{
  "hidden_size": 192,
  "balance_loss": 0.0114,
  "init_std_router": 0.03,
  "lr_router": 0.000711,
  "optimizer": "muon_variant"
}
Below are experts of layer 2 (counted from 0) of a mixture-of-experts language model. Rows are named router (the router's row for the expert), gate (a neuron's input weights, with its number), up (a neuron's input weights, with its number), down (a neuron's output weights, with its number) and show model dimensions 128-191. Each number is 500 + 50 x the weight over its row's rms, rounded and kept within 0 to 999. Numbers have three digits each.
After each expert's rows: "gets" lists some tokens that make up at least twice as much of what it gets as of all text. This comes from a sample of Wikipedia text that the model never trained on. Tokens count by the router's weight.

# expert 19
router:552511463443528503450537464469486402467493482478581469491480487458448527578499515518531550491511515578538379514458549467424569505452529568503470622545447496461538525497446447519535393438501512
gate0:584540524446529531524538438466478493532511508471447534436526475446500463513492461473455354447524496494457518511448527426491506484453567538490479460486496530561499554494444488560530613523424430
up0:536547580445475519532563467528480548517492497391432509507550431477450436460481471539433434452534491507442454484474428425470486555488530495438446448490501498591485548518504452518514536601431439
down0:557532534467438489454529511516553430488474528591567558514394435507534469561475488494533406400510474477541490535463508486464420529543476486457470564444458480525535500547496409457520547476553562
gate1:422504528480480616469523519502481464494522594559617558523528464465490481453481449571515475553526592492485543474445540601555523527447545444489448527532496485562508489604412513460536496489453643
up1:551521470523465473521598522516454530430486458456461505510455458563452543512527476485472548437495405512483520476535489444446438453514414551501559510510392362428447500465573472565493477499548396
down1:569531425550510528552551450445582452568490522581505429612523537516452568476501466525561565482559457598491558562570552415384431464506496442445552367517479430556497501417553508560378511526518483
gate2:484694641487471502452452545661421508438521573558526462457471521506453525501521508518553528412421516566494589459521522424490402544545462466432530616426473549586498372493450479536538465540495478
up2:500614726498488427480431524576454545424517579493480530439456508415467511509510525592480480419421489565478652405518483457479393529505485459420481456488476549587487406504395491476594462578464512
down2:532428489452543550506547575513583446495543392484475568584582482455573511419507543363402512492489459486487462503572431526511537469458497462579530515554443504399571502476431486419471580487593576
gets: "\n\n", "\n", ".", " =", " (", ";"

# expert 115
router:437538470463481437380526467554500508516576450547475477457427512457440529464447503489551488531527527482522450586545505489550538485523452487517441446455520549464462365518519472522565544492511489
gate0:505514490508532537496491478500472619524568447590404470470458572523452392557491478549479429559521491502569526556509500516506518330618531451477537483518477497488454494476521600536529464574523460
up0:536463468549449446495521489502448473539525417657436471439480537530423507566582512460529498569518509471556507487482498406488549464628551504558552335484517442502471491493489568564562433447499507
down0:461499501504503410457484517525572456496412414442395455443538486482447561549578436571481476447558542520418452480518494535444520482527483494507578508523471526478504486467492471480511505467483510
gate1:534492540550571462548511483432393551515486513571483441462477598559533468455477420457443419499515478440487506526590526527468520517548555532547444561491389496514479474476522508484498423504567572
up1:487531490503523481502393479504434505563547519488532489452454585466542484461429447470516421486474477488461444459498534421460532558479469512575476479409413584473559552499548500458573549555509504
down1:515505557477511497657639523464592601474511455514474431525458481515505508467515390505500485493552538497535506488546574520424538464500491491502528486591590503412508522560480509465548523555467488
gate2:478574481562516449468471490574493495523481472461543604482499485512517504417524505545493523513518516523454420395534532431501488444463441502394493539427595531478455484579483422468584472522461526
up2:481497474581524463526423538565435530500523537545561501538461484460398501492451483561513515517524533444547466457533480445519540449430572545382450512457493540471524482547473360493528566526446558
down2:565520461545556517489493497559591421538393560424450533444496494572508557526492476504506500481602473498560439480459499489543433455506485427460484543520479511533454474466465517485492467535425597
gets: ":", "s", "ing", "on", "ent", "as"

# expert 77
router:546521508514637520476566462470446428494449448498538539504411515511484428530569532592504574540493534453552496502456522498485510417467530418409523529526515533457484524428459469563532461437536491
gate0:490473475505538522330568505394441478502542410496544521504460611548505507460492412479539478564496538470551399442553470519506469528518488472473529504582502571499516460482508472496419461519392464
up0:427455505497482638396533469441481494534555493497482499459426528501526500470509441510497447545393587486539485491527417429463502457454476465439559459492498561492508380496492450481503392520446537
down0:552463493557494471467451531519553443483468488460565493618507501551564504533559401484502529576437614494586514524600466544514494525455586514613521478516452481512514442519541509503468487477523483
gate1:518470532564543524466534449647493499470443504430454524550555403503402478486542482547586557522508451546486556495464364599512587487465491477395525453510583525494516635415485432487389456481528579
up1:543485536567537504480511478586461507422475551440506500505554471500492484513495537559510586570493474583415571395492397593588541487525463440397555408569540511488575566435538464486469475481577610
down1:545405448480505519491504611506555564505474442482446429515572466420549523492517511495540471426436520447535460555551524615522427521531377468528626470522503514508456518389492516473522488602544443
gate2:497561574494484586467514525506505479488514493468526460530542472552558516501579494539523526430531501535565535436506465487500491558593504515414519463496558516456455590511483561562463492463579563
up2:503531577577519524483554498505499526584503413525532533463552456619531527499534506525568461499554482523574514537455531386440474552636477519445526443473581513492517572471480541507391455472491556
down2:404500451492563499457461501509527421625504548548540611507483492457499495459475464517469575494570411535545443488458452568450547547487458494494527522454475595530540616491599565497402545611512427
gets: "S", "B", "M", "R", "D", "C"

# expert 103
router:553592482537492494424446509579504549431533572501497448493391539539497585575597496501545562519565510483544516454420585456524520551458426462530583489545460486475468486486580509595500537475488485
gate0:573493429564593511496492491488434486485500489391519360483522514522456566538455488465422568519524407459503421460460550506419491454494595453473586546456532550538418460544497583481454501565463458
up0:486478451534572515467476477503451518452525543471461351560493466438415472515440451484334540517582374534489382486486503519527510531633561465469511466549513633559459513523546560515566531518458555
down0:483474412497526465448505512501501511420462506464494414546505501569471511509520462552502552472428551519458510439585404440458429542478458480462532438554495477466487498481511452552658482522453578
gate1:498521539497492465475571428421499517448422566432448546392457500497516478505487480442492589485481449472563423474522499548463521495542444465444598417370533549467468565489488492517459529476519458
up1:536541579525475432491614385463492520486439530547447532465474526516527505538447493464441527538417437518535510508557499538462501474519492501534551468364527573461460482527565446533451543493514420
down1:501475418471495498449450493554566523520494540469459527562468585484506527515479551500657418547471548511522541479528503582473499514500540492372517532439510503482666462489547519479467555465503486
gate2:584496516491522496532594492462443497516457456386387481422476573388603503533520497433574526487549481480483608500573514476524441505579567439460566521494438437483402603480505539444455512550428520
up2:533418548484526490581643499548491518542432458424505480555497508505537497513524510463574536410584475482484506517515536672548485482614596471461535639453526405551479616516522512493416443537527537
down2:397531499415449456523489476505615390501628462467560481539527502497538535541419576531431461497501494485543578483495487451351552474454441501528498478526478572509511525460455545501559512482425574
gets: "\n\n", ".", "\n", " Mar", " G", " M"

# expert 53
router:423531516491523482493514414467470526527568452535482595527474457475530516466419533524587550524476485428536515542479492453357518580503582568371487522508420548439560473458531510513413441517486515
gate0:498558488502523494525643560485366537411482481478471516485496494438479501457607527529514587516472468484548478465597423454374434474524412570472498600523444417422569569498463559516406447525522514
up0:543547560544449502540478531546584539457514471477512560442508502467499460379504494557480501535495491605488457552506455359496500472518551456594577444475569541490484517581462497408514470464516514
down0:534579455478583543509595425478506493497464463500551491438518418520545524528420474479408487423490481370554478510514538406440544565450445489577619540529583485461434525535522518531380498588547433
gate1:534527526527439524371533507464468487477590449417493494551500549510515460392475511494587586499456499446567502563506459553471476478527508501498486578514448539496513440538510500467423434542560586
up1:558515500492562479504451490497367478488505463493505541542581566572454514446446511571491582565491378428585502535476537531436379546506485410455479533539470538563467454512546548493480484497520602
down1:389460537521408430473559477534517536479479593513499453438501437546508460519517579494485440472450479445439433590579534492451555542430588424493473567549492544437580519526553552495489422442515576
gate2:515556602623537420446443372502513448414511581398619542529528510651541551586569478544505397495416408510496558539421460490466423500546503510447483530501450491515441416488503476464471441490505533
up2:483513524483502464433552465497534487511545499495556540582543527558517456566545463505436425508441348523495474501483451534418528586486507470490472616373440575531472509428490436486490406557543489
down2:564505656492417480478504545468486450416550551450474437506516460479478464462498466586454463532535496513479539404515406509464524444495500525581466436496548461474467478492440452588476494488430418
gets: " to", ")", " to the", "est", "er", " for"

# expert 49
router:571551564453420466474411421437508478484512463520471458480463393504443510485514529491587491485489477477534480536511463530449506557535450530580564493533470513478529513631522563503515433523557485
gate0:595530537470476477509413444500502517484464660517525512463491425501519461445576496473566572504401572516506589568521617487514439534551559514563500480498502483484420526463551504498520455510447465
up0:530583451556492369463476520451490491553523421550419487456576486495532429455507460469512663569524566563476472456521491484499469489571498373559513492508538546513460464470508421504430486509504574
down0:479528463571525415567502506568539439479492492557520530501485468504453513499531457570502510561499473432436516510467574605452465474503423507458558493559494575532516474539510527509473520566523452
gate1:444463482465530560450507454491526509577469393469470460479498500571512486486541508450518450506539633540559423414540555528575481385504424453485578437493453424535381440496506508506534526515497391
up1:474466507515458584472528445478510577505498371457452446463527526579541465478499501502524491392506557525511410466594514556494441395582433484505569419512471479555417420561522457467513611488497419
down1:550425485555472484482550538429523529488449474506548529510521484574374507504535479450532498500546463565468501462474459375591522596467542492506506564449462531460444492486537457513468488484496609
gate2:556546535492491508485505427438495524471499440525523411472490527463598434535547487469554486510463461461545547583546488527509552505476471579411536452498491466560545427421465547519497416494442503
up2:514498657494506438505478459459475512484497452640552473527487522512543477493574507498558395462501454475544539603501437482492572507495483541438525502512467420586568468337399495466536458501430501
down2:540458419515486565452533495475404515505589511424578467589509462552459545499423645502521464471401502440514525519473500538558525526550479629527533521454496492528478474461543479567502525496513398
gets: ".", "0", " pro", "10", " rel", " J."

# expert 23
router:484572541486380534501468510516500497516480520545454413470551512478531460587440543509420416438530554428452508552493629436643529505524521515512461458523405520488542497467479529407508559485384555
gate0:451462504564555582381572493383502487555627552538509488536532493459415490491446515567575507489542552480437506528466504491588475399433505513539442454557434578508456491402529533508527502491482533
up0:585483525517504507519547432501562458601558534465578464475510468507391509442479528485468530456416527507541486583502528440561458437481623512586454478501491539517465583476491505441493453510437505
down0:442452478523504504545447423360585551545544514491619523503545473515467425541431618391446530547435560449515547533578575521541564448524502516525551479425477476447492524450597531458489411399625498
gate1:511472602483446464505610515463532498407542609521438548501555387498487460483574511577429397410483487479555469469527593470435487513512508551453433502596471533524519448422415448523486498492514473
up1:418508546581450481564565556485473476506606524529577538546536506533448484444522494477470425556500533437588547470561526382504478510502507608424490647552500525544553407438526505534556423567507464
down1:481517546529578455459477486507572511501467482538424552468527531428501500471517480519588461570446505394452553466472533478477628444448511484477545541520454537443531474407446600467494464442620484
gate2:540604509512492505462496526432504490532519468535451502491623529466401481495539461471458590441571586461474528454467467538515475562516548596511519484526422568491418525547458574609588470455494567
up2:531483561485464415493475497462502472384515513541468434518562556509481431506508509460522496552537496410546467527525502434533449481556518559413502482486568505483431561571364536486471446495550510
down2:498464544456477389540463512544553483468558491493516493566521556617543521466616408567455463548558481496527509518547489503532484427536514559476547522457537537451511388500537449469506490485434360
gets: " | ", " |", " | G", " | P", ";", "; "

# expert 83
router:536553463491523526504442424540555494529518487530455554513456426449531474553374580480608497532491586516416541452572459502471452471495583517409473468611484524503506595458607473497505596562533470
gate0:418471499578501471482633559581466554496583551546481550511507513523471533528490453455541492488533434454480444479474497562498383468532475561638502526331509582485476629518571505551443464514416442
up0:463446538512418469517522519427492457497504439550470615481463459474596486499499547513497431468494544477503524451478481547521429413492515591560479511344546485549483645529517521499481426492515460
down0:540430479494420538419431459538507379470457595519558491484555477527486450544555532606423530499435552591460425540429435567597475540543535541589604498450451504546521455470521589476572540567476437
gate1:496518549500495492408493537539482499474490484494574407471481516510569505468484491549593521479489505570495578421510476554473529423495402479523533522492466499569508481470514490465481513459502449
up1:524448496485447557527382591466488553487494490454568480529493503507460441513500515539537487434527476438467413555502517489459566474634478568436567600515539437589515614429478519468513521503475417
down1:536341462480525493556466476481533501420486490454516574536548464515446488510587502460498524491478534518473629513508525512457559488555508496452460516382509541417512487528489626603538573486451456
gate2:512530478515546486542505488530573610470588533512514533542525489513423438531483472521543467551363496548548464502625512437448498466569552472491513468508593607549530597466535557526493523416471539
up2:555529497501487484515436522532534554491538497450500573513537483477512429501470465531529455510480435515499462440684465518448552477545517504437485394464514628530519636479516558534495573464566505
down2:521509469480490518493465418583488460516525596531534521408504527552442449531483600493477578521568531619459500429552474530488528536488509375424480551535544393469550496492448436456399498363533514
gets: "\n", "\n\n", "| ", " Mar", " also", " are"

# expert 51
router:520518458407464558549438541406517534606425393606557463481478521520503465496555465477511432453520541456552526469521521416570544616523391579565516550475527516508455415520436549492574515596533521
gate0:545546480483458466557525549472513480472448550373484484576526533408540495488449476488479526454572584435471545487462464571606549528505574469577513552508531482569405494464563485442578494500508512
up0:473536516462480537509558484467549501426502434392438469543482512445485519507432482474501547485528565437484503422555463622470544503551577445600472520478601508531432420451585447461520640384499534
down0:486429561481477571479432505525618490452586433507488431404484554493497478527517530408512524479460559522481495583509486420457493475427466440503436530499561496451520480429464578488520451413515529
gate1:486511527479511537493599451524491571597524481480559503475489542574551470493533491466518492500505517454443438443534474479479600519448472483500447524502505373558567422400472530529610532514513412
up1:537548469463509585504572481491425585640562493498582466439479600482488424480535423440464488482495510431533510542548467461409554464467379482469557498487505424539487477432514558522518556515578446
down1:483467503459539531510501539400454465591452495498517455466512589543544571519567354562493465494497528470573482471580486560494482376512481575493473489523484478495440500456557530580335470514456466
gate2:531460546475463497506573566559510530505432474474481516503501579525426504454593474540533528491493518501519551402518415528489484522549453485460484570486551402491525517434498541540641484479566476
up2:595497553436506568489573477492540490504420474433517523488482576529459438476475455484511498440479399476567630503531451470401440523544469465444451503472531438468473525440439482518480450480551544
down2:485584493556501505494455441528500454500556461487476528450409538604608501487462507441599530447496489436478494562584561471488534466578512565476488501463452533439438479510369481507479411411457503
gets: ".", ").", "s.", "es.", "\".", "a."